Below are experts of layer 4 (counted from 0) of a mixture-of-experts language model. Rows are named gate (a neuron's input weights, with its number), up (a neuron's input weights, with its number), down (a neuron's output weights, with its number) and show model dimensions 0-159. Each number is 200 + 40 x the weight over its row's rms, rounded and kept within 0 to 999.
Before each expert's rows: "mostly gets" lists some tokens that are sent to it at least half of the time. This comes from a sample of Wikipedia text that the model never trained on.

# expert 74
mostly gets: " the", " The", "The", " his", " its", " their"
gate0,258,287,205,203,240,200,193,197,193,207,175,190,192,154,185,209,221,272,189,183,205,217,197,201,189,173,154,192,169,74,155,115,253,180,194,229,228,200,197,196,209,236,201,114,190,250,139,204,210,201,172,148,249,210,126,215,196,223,256,202,77,273,203,205,201,340,189,186,195,255,202,205,198,173,204,281,228,282,205,202,307,145,207,197,195,188,284,213,108,215,202,190,190,225,218,199,198,239,200,190,257,229,189,199,187,235,212,206,195,160,201,191,201,172,204,179,223,183,151,189,216,222,187,265,149,258,197,213,158,201,130,135,238,159,200,201,197,266,196,219,228,206,109,126,198,196,122,243,183,199,292,152,200,200,206,224,200,197,196,236
up0,200,143,28,173,200,185,236,198,194,162,196,223,218,205,199,201,229,197,141,150,198,163,204,229,130,196,199,252,196,197,229,166,198,204,102,103,230,234,216,249,154,116,198,208,222,172,239,199,220,179,130,205,203,208,208,220,197,215,211,248,140,210,200,209,200,292,203,77,205,202,200,173,202,186,190,215,125,222,262,97,201,255,199,202,181,93,193,197,169,208,183,233,205,201,202,194,241,210,186,208,240,209,200,194,246,206,203,220,222,197,215,228,203,164,189,234,60,214,179,196,230,127,320,202,195,212,140,174,169,207,199,200,200,168,196,189,214,212,199,269,236,197,217,161,149,237,200,149,201,198,201,195,201,236,197,188,205,176,193,317
down0,237,198,217,270,201,163,194,181,206,201,153,200,264,202,364,180,242,232,245,234,257,214,175,193,195,208,151,201,194,196,201,184,191,291,197,205,228,166,181,306,214,209,196,200,152,203,191,220,197,199,214,192,179,208,175,244,207,194,176,257,250,206,236,212,87,241,200,196,181,221,107,197,216,224,192,213,193,164,220,190,168,151,203,214,203,198,183,200,216,84,126,200,178,288,158,174,185,200,184,166,203,191,245,200,182,309,214,196,200,205,213,204,197,196,218,208,191,214,204,209,192,197,137,123,287,188,216,211,179,50,212,184,204,202,240,217,197,193,139,120,179,201,114,191,287,265,253,179,164,201,218,153,202,144,198,157,201,162,180,183
gate1,269,204,260,174,191,191,200,208,202,167,240,183,196,194,178,203,214,190,206,43,209,198,171,148,200,193,232,201,199,160,219,216,194,202,174,216,203,158,199,188,201,198,392,204,201,204,204,254,291,205,158,191,278,251,203,205,198,211,200,177,258,232,195,228,171,188,249,213,206,247,333,202,217,204,184,199,271,196,189,171,131,205,201,138,195,198,195,208,289,211,204,201,202,182,130,177,253,202,198,200,236,213,209,103,183,225,202,258,269,167,184,200,200,200,227,208,204,198,200,118,170,181,196,265,220,188,220,223,202,219,199,208,212,200,217,219,181,201,283,203,210,200,201,138,204,333,198,199,180,210,170,232,195,202,105,201,191,211,195,96
up1,200,235,190,158,352,232,202,193,202,209,184,415,199,200,196,157,210,207,201,219,171,257,200,265,179,239,108,199,221,313,189,211,210,169,190,183,204,200,202,200,202,204,108,173,185,203,157,164,182,206,202,206,122,200,154,196,199,200,255,228,178,200,193,156,198,210,181,200,183,160,192,203,164,192,205,190,193,181,208,270,288,212,227,222,234,201,236,199,125,199,193,203,195,252,228,198,157,208,276,195,200,206,175,279,251,185,189,201,122,253,196,160,216,204,200,138,182,200,203,210,209,229,185,136,199,219,197,163,200,177,197,191,195,198,186,195,163,208,17,204,196,199,223,198,202,150,224,218,193,203,277,197,201,202,212,197,202,212,252,220
down1,217,260,245,210,205,178,202,142,185,198,209,200,188,199,198,171,200,199,211,176,148,224,204,163,181,57,196,256,286,184,202,196,183,197,188,198,201,148,243,195,203,205,223,168,188,238,142,195,272,130,134,214,167,259,198,165,247,82,194,204,198,200,136,198,194,204,289,196,230,346,334,189,202,318,194,195,199,193,213,179,257,196,199,282,159,205,200,164,159,196,126,110,162,215,218,214,202,155,203,235,164,186,167,220,353,148,290,198,205,199,180,169,205,226,185,171,190,178,195,195,186,222,197,203,193,187,222,243,198,191,231,209,205,129,189,200,208,224,211,187,179,215,219,202,184,205,188,229,153,207,205,186,191,218,147,203,199,190,214,201
gate2,194,202,184,204,209,200,310,160,252,193,162,86,204,195,238,193,191,221,276,199,223,233,199,203,347,211,192,151,202,219,211,196,203,201,162,204,212,215,197,202,206,196,199,216,198,233,195,204,207,197,167,263,208,143,200,204,211,200,201,208,194,202,198,193,217,188,320,236,199,216,106,213,163,201,213,195,209,218,207,165,257,278,198,203,198,204,200,234,219,187,250,196,160,197,150,179,280,181,202,226,192,143,214,280,186,228,171,196,152,201,209,235,226,382,234,232,259,201,226,213,198,202,197,209,228,238,70,204,200,189,193,214,77,225,113,200,203,198,205,207,176,192,202,200,202,192,164,70,205,200,172,149,202,173,201,184,201,169,186,234
up2,208,207,176,205,135,200,295,56,205,200,182,133,208,187,225,207,202,134,331,204,166,201,255,214,204,140,196,170,261,199,221,198,106,70,219,231,212,309,214,196,190,248,150,272,198,232,203,204,191,200,214,242,232,190,185,213,233,215,197,208,79,205,208,202,166,200,198,209,198,199,192,203,198,218,226,202,191,211,225,240,218,207,189,196,192,200,199,239,218,191,202,195,66,194,198,204,188,237,211,201,195,200,222,173,206,210,222,190,184,201,188,237,226,198,207,204,192,223,278,184,204,226,201,267,217,198,143,241,214,255,81,226,190,200,202,207,199,187,220,270,212,221,199,195,196,195,189,171,203,197,263,142,263,104,106,219,190,124,171,217
down2,199,207,214,182,133,214,153,162,215,229,162,205,184,200,176,197,182,201,212,183,230,273,174,216,190,197,202,190,233,102,320,216,192,250,198,256,147,195,178,214,193,193,176,186,230,196,280,199,191,220,216,188,204,220,173,184,198,202,202,214,190,145,267,209,199,299,221,110,197,164,214,128,309,171,112,198,210,159,209,221,179,257,194,168,173,203,202,175,201,201,200,193,209,201,229,187,258,195,216,199,294,191,199,122,273,201,215,202,179,203,210,229,182,194,221,205,296,227,219,207,183,134,333,194,192,106,204,177,282,201,206,70,75,181,209,206,197,161,216,201,195,198,160,192,252,198,201,193,160,200,175,162,200,200,200,116,201,175,242,189
gate3,202,200,172,154,200,218,222,199,200,188,111,242,183,194,192,282,203,182,201,99,193,239,155,202,201,229,204,157,222,201,200,205,232,115,196,97,210,202,198,199,214,137,204,166,236,201,200,214,253,308,176,199,201,290,164,193,249,192,210,189,224,227,201,207,204,194,187,218,157,154,198,129,220,192,185,196,217,199,187,192,204,204,195,203,198,216,193,184,209,197,230,124,203,158,194,212,204,193,202,317,200,214,195,216,226,193,97,199,149,233,25,195,232,194,138,219,198,142,168,117,205,186,250,137,201,200,60,204,277,196,176,242,280,208,161,204,194,267,217,210,192,169,292,194,193,199,159,181,237,186,198,176,133,175,207,204,200,205,196,218
up3,200,212,205,192,203,211,200,194,160,225,195,198,215,212,200,196,196,251,198,184,290,194,211,203,200,201,194,264,227,197,219,209,237,200,207,180,136,193,199,198,134,184,168,206,192,211,268,190,190,204,220,203,290,200,185,152,194,216,206,201,178,303,155,192,222,390,200,176,260,262,181,309,115,331,228,119,199,178,205,202,200,208,199,217,200,177,200,217,198,207,206,210,199,202,199,190,185,227,181,208,201,181,271,135,195,218,205,265,196,221,250,204,204,144,201,212,197,196,195,200,29,184,204,57,197,136,231,128,203,233,197,196,200,207,214,203,211,193,193,214,137,200,123,204,196,196,244,265,206,201,200,215,200,201,196,213,196,200,202,264
down3,193,327,199,177,204,207,202,203,204,194,201,167,227,189,137,215,219,210,213,198,196,190,209,198,220,201,252,169,208,194,214,194,187,196,87,199,184,283,216,202,162,178,205,201,264,245,199,166,208,131,278,233,178,169,87,181,186,200,210,200,193,197,206,189,39,181,136,204,198,158,192,191,206,163,194,196,204,190,206,214,220,200,154,282,175,193,202,192,182,200,73,192,139,193,158,200,201,200,190,159,277,197,351,190,213,146,186,225,196,142,183,202,227,203,196,187,120,190,196,203,194,187,199,207,189,200,126,199,195,347,210,238,200,181,243,172,200,187,216,233,209,198,194,196,205,249,203,218,90,192,204,201,195,180,123,197,218,200,259,185

# expert 24
mostly gets: " T", "T", " H", "H", " Ha", " Ch"
gate0,215,173,198,199,159,184,144,164,225,74,176,278,194,238,189,224,245,153,229,199,196,170,179,136,204,304,206,39,205,202,219,195,236,193,226,209,206,208,214,192,198,216,196,195,285,204,201,150,205,200,213,258,221,200,198,204,185,182,260,284,200,256,202,211,245,199,193,203,208,205,244,204,312,61,166,173,209,200,160,241,183,173,198,228,205,281,198,282,194,162,283,201,205,211,110,171,185,196,64,190,247,184,202,207,155,176,202,200,187,155,253,167,192,188,198,213,162,145,208,189,230,169,230,234,194,213,208,204,185,204,208,113,189,165,190,189,206,114,175,253,202,195,233,197,244,248,213,199,198,199,184,221,205,210,220,188,187,217,216,139
up0,196,308,209,290,263,254,206,224,207,239,126,225,202,370,197,217,145,203,184,170,203,169,211,210,204,218,203,274,199,185,205,202,198,222,179,202,159,172,192,212,222,222,218,191,220,192,132,216,259,153,203,200,194,200,182,194,197,212,199,197,214,159,237,218,259,200,198,197,208,204,205,134,121,162,101,174,218,206,192,177,218,261,233,174,169,240,181,194,219,197,189,204,237,189,348,264,207,326,244,258,182,205,158,147,240,198,204,205,208,198,265,241,180,206,200,146,201,134,205,137,195,200,110,173,271,187,203,228,270,165,203,199,199,206,203,222,248,202,206,230,122,214,194,213,190,163,129,150,208,205,223,196,201,226,186,224,149,264,198,165
down0,189,214,241,296,365,179,244,207,168,208,191,200,180,172,197,144,217,203,201,173,224,209,219,255,198,188,280,189,233,78,202,158,125,133,204,146,309,204,200,215,232,186,105,201,216,189,213,221,220,139,207,202,195,190,107,209,241,183,202,201,174,205,158,178,210,216,274,192,146,219,193,203,222,156,197,200,205,309,214,189,160,183,188,95,190,214,181,169,201,210,214,204,196,182,242,191,233,201,177,194,225,198,216,246,192,200,200,226,198,202,194,268,212,171,237,141,197,116,228,200,219,197,199,201,177,186,195,198,180,184,216,174,209,134,296,197,277,133,208,177,220,197,222,193,122,218,212,199,197,198,196,234,191,138,217,196,194,132,180,74
gate1,203,197,197,232,219,347,215,149,190,165,178,302,225,207,205,192,302,219,208,197,208,199,249,162,223,196,278,183,241,197,237,183,190,161,204,224,182,200,183,198,61,209,196,201,187,221,233,237,229,191,188,183,204,187,185,168,194,163,196,176,206,209,236,189,192,180,193,145,198,222,185,232,157,199,166,190,186,181,255,182,262,200,222,116,200,224,201,190,186,202,199,120,210,214,190,289,222,198,221,201,203,248,99,273,204,194,204,173,194,138,125,223,195,196,202,211,191,8,202,251,146,133,194,212,212,215,199,200,187,193,184,212,211,223,192,217,236,189,223,193,219,99,97,198,213,203,88,206,186,233,175,197,214,191,189,208,154,196,158,203
up1,201,191,280,197,212,263,203,205,224,187,180,207,208,197,75,199,198,190,169,165,180,231,207,203,198,200,183,169,148,179,202,200,197,195,140,81,199,222,197,196,203,126,199,213,192,198,217,150,187,221,199,182,210,217,200,207,208,285,218,106,209,303,197,125,202,142,202,209,299,200,199,197,201,206,208,205,208,123,204,85,182,345,252,207,205,202,164,207,184,195,231,212,220,205,165,186,223,158,187,201,116,192,293,221,248,210,211,174,212,213,204,205,218,254,175,199,296,206,178,224,221,213,191,280,148,197,110,190,198,187,193,149,198,198,197,195,210,149,208,206,268,211,262,192,234,192,209,200,178,173,186,213,249,200,191,200,213,65,132,229
down1,198,190,136,178,205,206,186,220,280,249,203,199,196,209,190,249,209,162,188,231,199,198,178,209,189,220,226,191,230,260,83,200,249,243,200,189,194,387,143,127,131,205,215,222,118,200,188,207,216,207,194,193,182,111,224,118,257,237,187,298,152,199,170,228,176,199,164,182,208,191,212,172,165,196,271,241,208,221,201,155,207,190,218,204,179,200,217,205,204,202,196,176,193,197,198,211,201,189,115,179,192,202,200,198,206,197,153,135,269,205,218,209,200,201,214,237,203,262,184,134,199,180,205,291,202,229,186,212,58,216,203,255,175,182,90,159,206,198,262,105,227,209,223,211,147,186,170,188,191,257,212,198,216,212,200,259,191,212,186,246
gate2,170,210,227,215,197,189,172,186,188,199,175,199,202,203,301,196,251,159,186,232,216,192,196,185,200,236,217,190,202,68,283,277,198,295,198,189,160,117,208,196,98,203,192,200,241,196,203,200,196,166,187,243,141,200,206,191,210,190,196,188,189,205,225,188,138,233,324,155,149,210,270,192,237,204,186,215,228,189,203,196,170,177,197,389,195,273,205,191,211,123,190,206,270,96,203,308,210,207,217,250,207,220,213,192,156,179,198,205,248,262,200,187,191,183,182,208,217,189,200,162,221,195,210,145,204,202,203,206,190,191,197,173,197,183,191,197,184,221,247,129,194,210,199,186,226,188,200,154,197,130,184,297,273,174,202,179,183,173,147,167
up2,190,236,200,220,131,230,173,192,180,212,98,196,205,179,167,226,239,181,199,215,194,203,214,164,202,219,132,179,195,174,179,213,234,188,200,158,148,116,207,204,203,203,141,200,207,198,189,224,197,196,201,197,140,163,198,50,190,169,237,157,199,215,171,178,206,303,259,238,197,182,208,213,243,198,143,195,235,80,199,191,109,200,197,243,175,199,196,182,223,126,199,192,233,194,131,187,291,210,210,166,188,296,194,112,180,199,202,204,200,207,180,193,305,193,152,190,184,202,211,122,209,219,147,180,315,207,138,212,188,225,199,211,200,247,228,133,188,291,200,200,205,197,195,168,115,221,195,187,201,201,208,204,251,214,207,170,229,197,82,168
down2,144,195,188,233,159,261,173,159,271,185,187,191,215,173,195,236,188,208,118,221,175,201,139,186,200,201,160,145,219,206,0,226,226,195,196,174,283,235,200,211,203,185,172,226,147,196,219,209,203,294,224,202,77,212,195,203,235,159,204,200,195,185,206,233,127,197,274,197,228,207,234,200,168,254,200,251,209,217,224,200,166,269,199,202,261,206,173,189,201,200,164,231,194,199,240,194,263,198,217,153,96,189,172,189,188,212,238,186,235,210,142,257,124,171,192,213,289,190,182,160,99,236,180,190,185,170,246,116,204,198,206,180,204,238,142,202,199,201,214,180,194,211,220,231,251,195,115,136,206,274,172,200,235,198,144,195,212,225,197,196
gate3,278,212,163,271,245,200,237,191,201,195,110,199,207,359,185,229,149,325,196,172,279,207,223,188,216,209,234,219,212,226,184,196,83,201,185,225,97,206,291,219,135,185,208,208,209,205,227,179,212,215,209,190,163,184,191,201,181,220,209,199,211,199,205,192,216,193,235,212,154,199,166,148,179,190,188,209,210,195,182,73,113,280,198,200,150,190,175,195,196,172,205,187,192,193,228,199,219,225,197,217,84,209,193,185,237,200,173,161,165,202,196,222,201,208,229,123,231,165,189,210,198,173,221,218,223,229,194,189,194,125,191,115,158,198,217,185,253,254,177,161,202,197,188,213,202,154,254,249,209,207,211,193,225,199,198,65,185,203,119,218
up3,190,203,238,211,204,200,231,135,182,192,197,176,202,157,222,112,220,215,188,145,200,288,233,195,207,176,184,197,216,182,226,201,150,179,206,227,206,202,199,147,225,251,188,289,205,218,164,225,184,144,157,206,235,218,260,188,177,200,211,197,166,194,208,209,164,205,213,186,209,193,192,201,200,184,201,171,193,227,145,208,173,207,193,191,234,212,154,196,150,179,205,125,287,132,222,210,216,231,228,293,207,280,208,200,198,171,187,273,204,161,314,222,301,164,342,157,200,201,203,204,212,211,246,120,187,228,201,216,291,237,219,197,211,218,200,230,222,221,194,196,169,171,76,286,108,197,204,221,228,218,202,195,144,149,242,323,206,276,203,179
down3,273,241,198,182,254,224,207,234,180,63,176,218,194,199,256,192,197,200,202,210,200,213,174,142,191,199,148,202,184,202,193,182,213,213,319,207,178,170,182,245,196,197,119,219,211,202,197,199,144,181,218,236,200,230,196,197,206,305,160,196,191,185,232,203,213,198,195,242,199,205,168,199,212,204,206,192,200,180,175,237,250,210,188,170,306,135,199,217,193,196,194,296,187,166,208,203,191,178,248,219,215,216,199,118,199,206,149,217,98,188,202,191,221,200,197,163,203,204,244,304,203,202,200,200,164,200,184,178,201,196,93,233,423,227,246,182,178,203,147,307,194,176,210,225,195,183,223,250,190,211,200,201,213,197,217,135,186,202,199,237

# expert 14
mostly gets: " c", "ic", "tic", "ric", " United", "lic"
gate0,188,163,201,198,204,260,202,160,195,230,300,163,188,161,154,171,220,212,174,194,200,202,23,202,193,268,276,223,277,119,229,299,196,197,306,195,199,178,213,215,238,179,200,210,201,192,241,227,206,191,217,203,214,201,177,197,248,67,179,154,166,204,190,185,109,221,260,198,196,220,202,258,201,203,213,201,191,203,177,208,158,190,281,132,198,202,182,183,196,243,170,200,76,201,190,200,197,364,236,183,163,174,205,200,210,186,265,214,201,200,180,207,200,193,151,150,249,172,199,243,198,294,198,202,195,198,193,205,151,211,200,205,226,104,201,213,199,201,160,202,212,196,223,225,199,191,179,215,201,183,200,199,203,173,196,189,177,206,150,195
up0,226,202,205,199,120,231,252,164,149,204,198,190,200,198,155,133,309,199,189,186,239,188,252,186,306,48,203,157,265,202,215,231,108,207,189,197,198,197,275,231,175,214,210,200,208,237,270,279,270,211,141,179,278,183,195,211,228,199,188,172,202,177,186,201,178,202,145,264,242,228,207,205,193,220,156,199,211,202,267,201,175,200,174,276,35,260,215,201,201,240,192,200,202,200,201,204,203,210,195,197,195,203,197,161,204,196,201,213,229,197,197,321,186,199,296,198,180,245,208,200,200,139,200,125,199,200,242,202,210,201,196,188,198,193,170,236,140,198,133,197,207,202,210,198,193,263,277,201,196,222,190,171,196,278,155,234,181,205,174,199
down0,193,221,143,196,200,212,204,215,203,217,190,215,201,232,142,199,200,169,198,204,145,204,127,264,218,193,207,183,190,208,279,220,185,213,216,249,207,203,205,202,86,206,209,178,204,194,261,206,184,187,193,206,197,232,144,262,213,200,110,201,365,197,199,203,256,199,197,194,200,148,204,201,247,238,195,115,219,116,114,267,196,205,254,195,193,374,278,200,229,201,200,189,172,176,202,186,202,151,201,233,187,198,164,199,260,184,196,193,174,211,117,207,139,86,179,197,202,211,193,120,203,201,173,199,194,325,231,180,204,140,184,205,205,199,260,229,213,199,190,214,215,176,191,234,238,197,194,198,193,199,210,210,276,231,174,144,197,192,246,199
gate1,202,188,174,199,148,202,193,203,302,183,201,198,188,169,133,236,180,201,195,260,228,220,187,198,203,159,255,236,194,195,91,265,167,197,189,200,235,266,254,200,188,205,210,197,209,216,212,236,185,212,193,201,326,229,197,208,260,204,281,223,204,224,199,202,97,195,201,195,230,182,200,286,88,160,205,203,195,227,142,147,212,198,211,205,172,199,193,261,199,205,200,186,93,197,216,207,196,199,152,119,174,116,199,202,210,230,232,219,195,157,205,293,190,187,181,194,203,45,183,231,187,196,199,208,210,152,252,194,239,192,207,224,220,200,178,218,177,246,276,191,222,196,153,205,184,181,207,235,200,145,200,206,199,249,42,199,204,240,200,201
up1,238,203,209,245,89,201,260,211,328,190,213,205,190,192,128,226,188,200,143,204,223,209,204,185,194,148,246,228,193,201,105,208,195,191,167,185,201,276,203,221,220,208,249,152,224,206,202,195,193,212,221,180,291,208,204,200,267,243,207,223,202,166,189,194,117,194,197,206,220,175,202,272,159,195,204,210,199,265,205,189,233,200,205,189,188,217,203,224,198,206,209,208,190,106,252,185,197,198,165,51,196,60,196,139,273,210,231,267,217,129,201,311,197,203,195,202,210,167,175,223,192,204,230,205,205,140,292,196,227,183,216,235,219,201,229,233,161,199,216,203,204,184,223,199,177,161,254,322,199,204,197,209,219,219,97,201,190,212,201,206
down1,198,200,206,177,189,172,268,190,217,270,204,166,201,192,239,241,190,191,112,188,146,200,201,207,248,259,142,195,195,204,216,100,302,206,195,194,194,196,64,191,196,195,205,202,234,199,198,225,168,154,154,219,200,198,197,210,196,194,199,154,199,192,349,199,124,168,168,178,198,90,213,209,239,197,201,218,200,130,225,201,214,149,179,272,261,170,127,199,209,209,158,296,210,176,201,162,189,192,166,200,203,238,184,205,212,222,195,223,200,281,199,202,321,254,200,202,206,200,201,199,228,180,121,175,219,291,124,245,194,225,260,236,208,186,247,118,138,190,242,225,231,175,201,242,173,205,189,196,218,249,213,222,202,199,181,221,193,143,249,177
gate2,201,200,196,210,196,205,198,270,207,198,224,229,199,254,129,113,167,221,227,192,194,158,99,208,174,223,204,203,197,202,202,200,177,190,204,182,201,180,191,196,200,276,192,68,186,194,186,201,201,230,207,177,206,206,208,57,213,150,219,203,210,237,223,204,198,214,169,117,200,149,321,169,209,195,195,197,352,204,175,221,183,185,200,221,183,202,254,221,63,175,200,208,193,201,177,188,246,208,211,123,164,244,137,199,206,201,198,204,290,182,212,191,215,254,211,270,209,144,188,201,196,223,185,194,230,193,199,202,177,158,213,162,199,197,192,280,210,280,199,348,194,173,117,243,212,192,141,197,212,195,212,220,216,197,202,189,188,205,203,199
up2,183,188,200,188,193,203,199,201,260,189,254,245,198,217,156,143,189,299,194,199,156,206,123,209,203,218,259,202,199,236,180,186,198,137,215,102,203,207,202,209,185,199,195,161,148,168,218,202,200,295,194,201,251,125,206,110,242,186,269,198,234,208,212,201,201,218,205,171,211,211,205,196,217,180,184,204,205,224,204,202,105,202,201,197,150,199,200,245,53,173,204,205,198,186,199,192,306,205,195,64,194,199,189,150,234,202,205,218,220,152,210,140,207,285,193,324,309,198,297,180,216,226,166,188,204,198,202,175,202,171,241,199,211,200,193,200,198,195,222,247,200,40,193,207,204,208,197,161,241,191,223,201,204,175,223,170,200,196,202,206
down2,155,213,171,225,171,206,196,206,179,197,200,211,211,199,201,213,188,193,229,204,202,146,238,232,190,149,255,293,152,211,187,107,195,189,160,197,211,216,202,197,201,205,152,205,218,99,206,199,115,151,199,229,99,196,201,196,200,206,216,196,201,222,197,216,315,202,119,292,177,193,225,193,217,200,200,159,204,200,188,186,217,231,204,192,365,214,200,237,159,255,167,242,216,222,197,173,196,185,213,198,197,200,164,200,193,322,179,202,211,214,207,126,276,127,203,117,208,230,131,204,123,210,282,202,198,188,192,261,198,188,204,230,197,199,266,211,260,206,255,281,185,187,165,192,223,197,190,290,113,155,196,223,205,201,208,194,196,231,274,162
gate3,224,198,202,78,160,206,200,147,201,189,216,199,207,245,209,213,218,176,200,200,358,215,218,260,139,228,199,209,200,200,198,208,202,160,99,256,204,194,178,199,155,216,200,199,233,203,195,211,193,96,80,195,284,193,174,187,199,237,219,179,231,198,204,186,200,203,176,204,200,203,158,93,295,200,202,199,199,110,166,195,312,200,133,258,175,201,206,192,200,218,199,159,186,204,206,249,201,195,212,201,207,198,195,202,210,194,195,196,194,201,294,217,205,128,190,136,199,63,180,199,213,151,211,197,201,196,209,205,199,202,194,252,128,200,211,201,200,334,211,102,202,201,196,157,177,197,228,191,204,199,204,192,212,190,201,240,170,238,210,179
up3,189,197,222,239,214,197,236,200,212,196,187,192,200,204,238,199,150,199,106,200,244,187,165,174,199,233,193,191,198,182,138,154,194,198,211,158,192,204,207,185,202,202,223,200,196,198,212,101,24,239,201,197,203,198,240,209,200,199,244,244,118,200,111,205,154,201,237,198,201,200,89,204,117,199,205,192,212,223,182,232,194,200,200,199,138,196,135,164,202,197,395,204,229,199,243,119,203,185,172,214,171,200,201,190,205,227,194,203,206,242,219,194,273,243,200,306,223,230,217,201,204,171,205,232,112,198,197,200,203,211,205,204,200,199,201,199,264,137,194,337,204,200,198,203,209,186,136,201,204,217,257,191,201,218,201,177,195,276,194,259
down3,210,197,185,268,201,217,194,155,126,133,284,200,194,195,204,281,227,227,91,213,350,202,274,202,198,194,240,203,216,173,140,200,211,197,217,199,236,203,82,194,178,207,201,200,343,183,246,198,257,217,196,202,153,201,214,138,199,292,170,345,196,222,179,167,203,205,191,184,194,257,210,154,201,182,200,177,199,153,105,184,214,216,250,206,205,203,200,201,171,199,253,189,216,114,222,181,201,204,195,217,108,200,202,170,189,201,248,201,214,204,196,203,195,197,194,90,204,195,200,209,183,239,250,272,203,190,200,163,160,200,210,202,202,247,114,203,200,198,202,182,202,181,200,118,158,226,201,222,204,193,163,201,222,189,218,229,192,198,156,198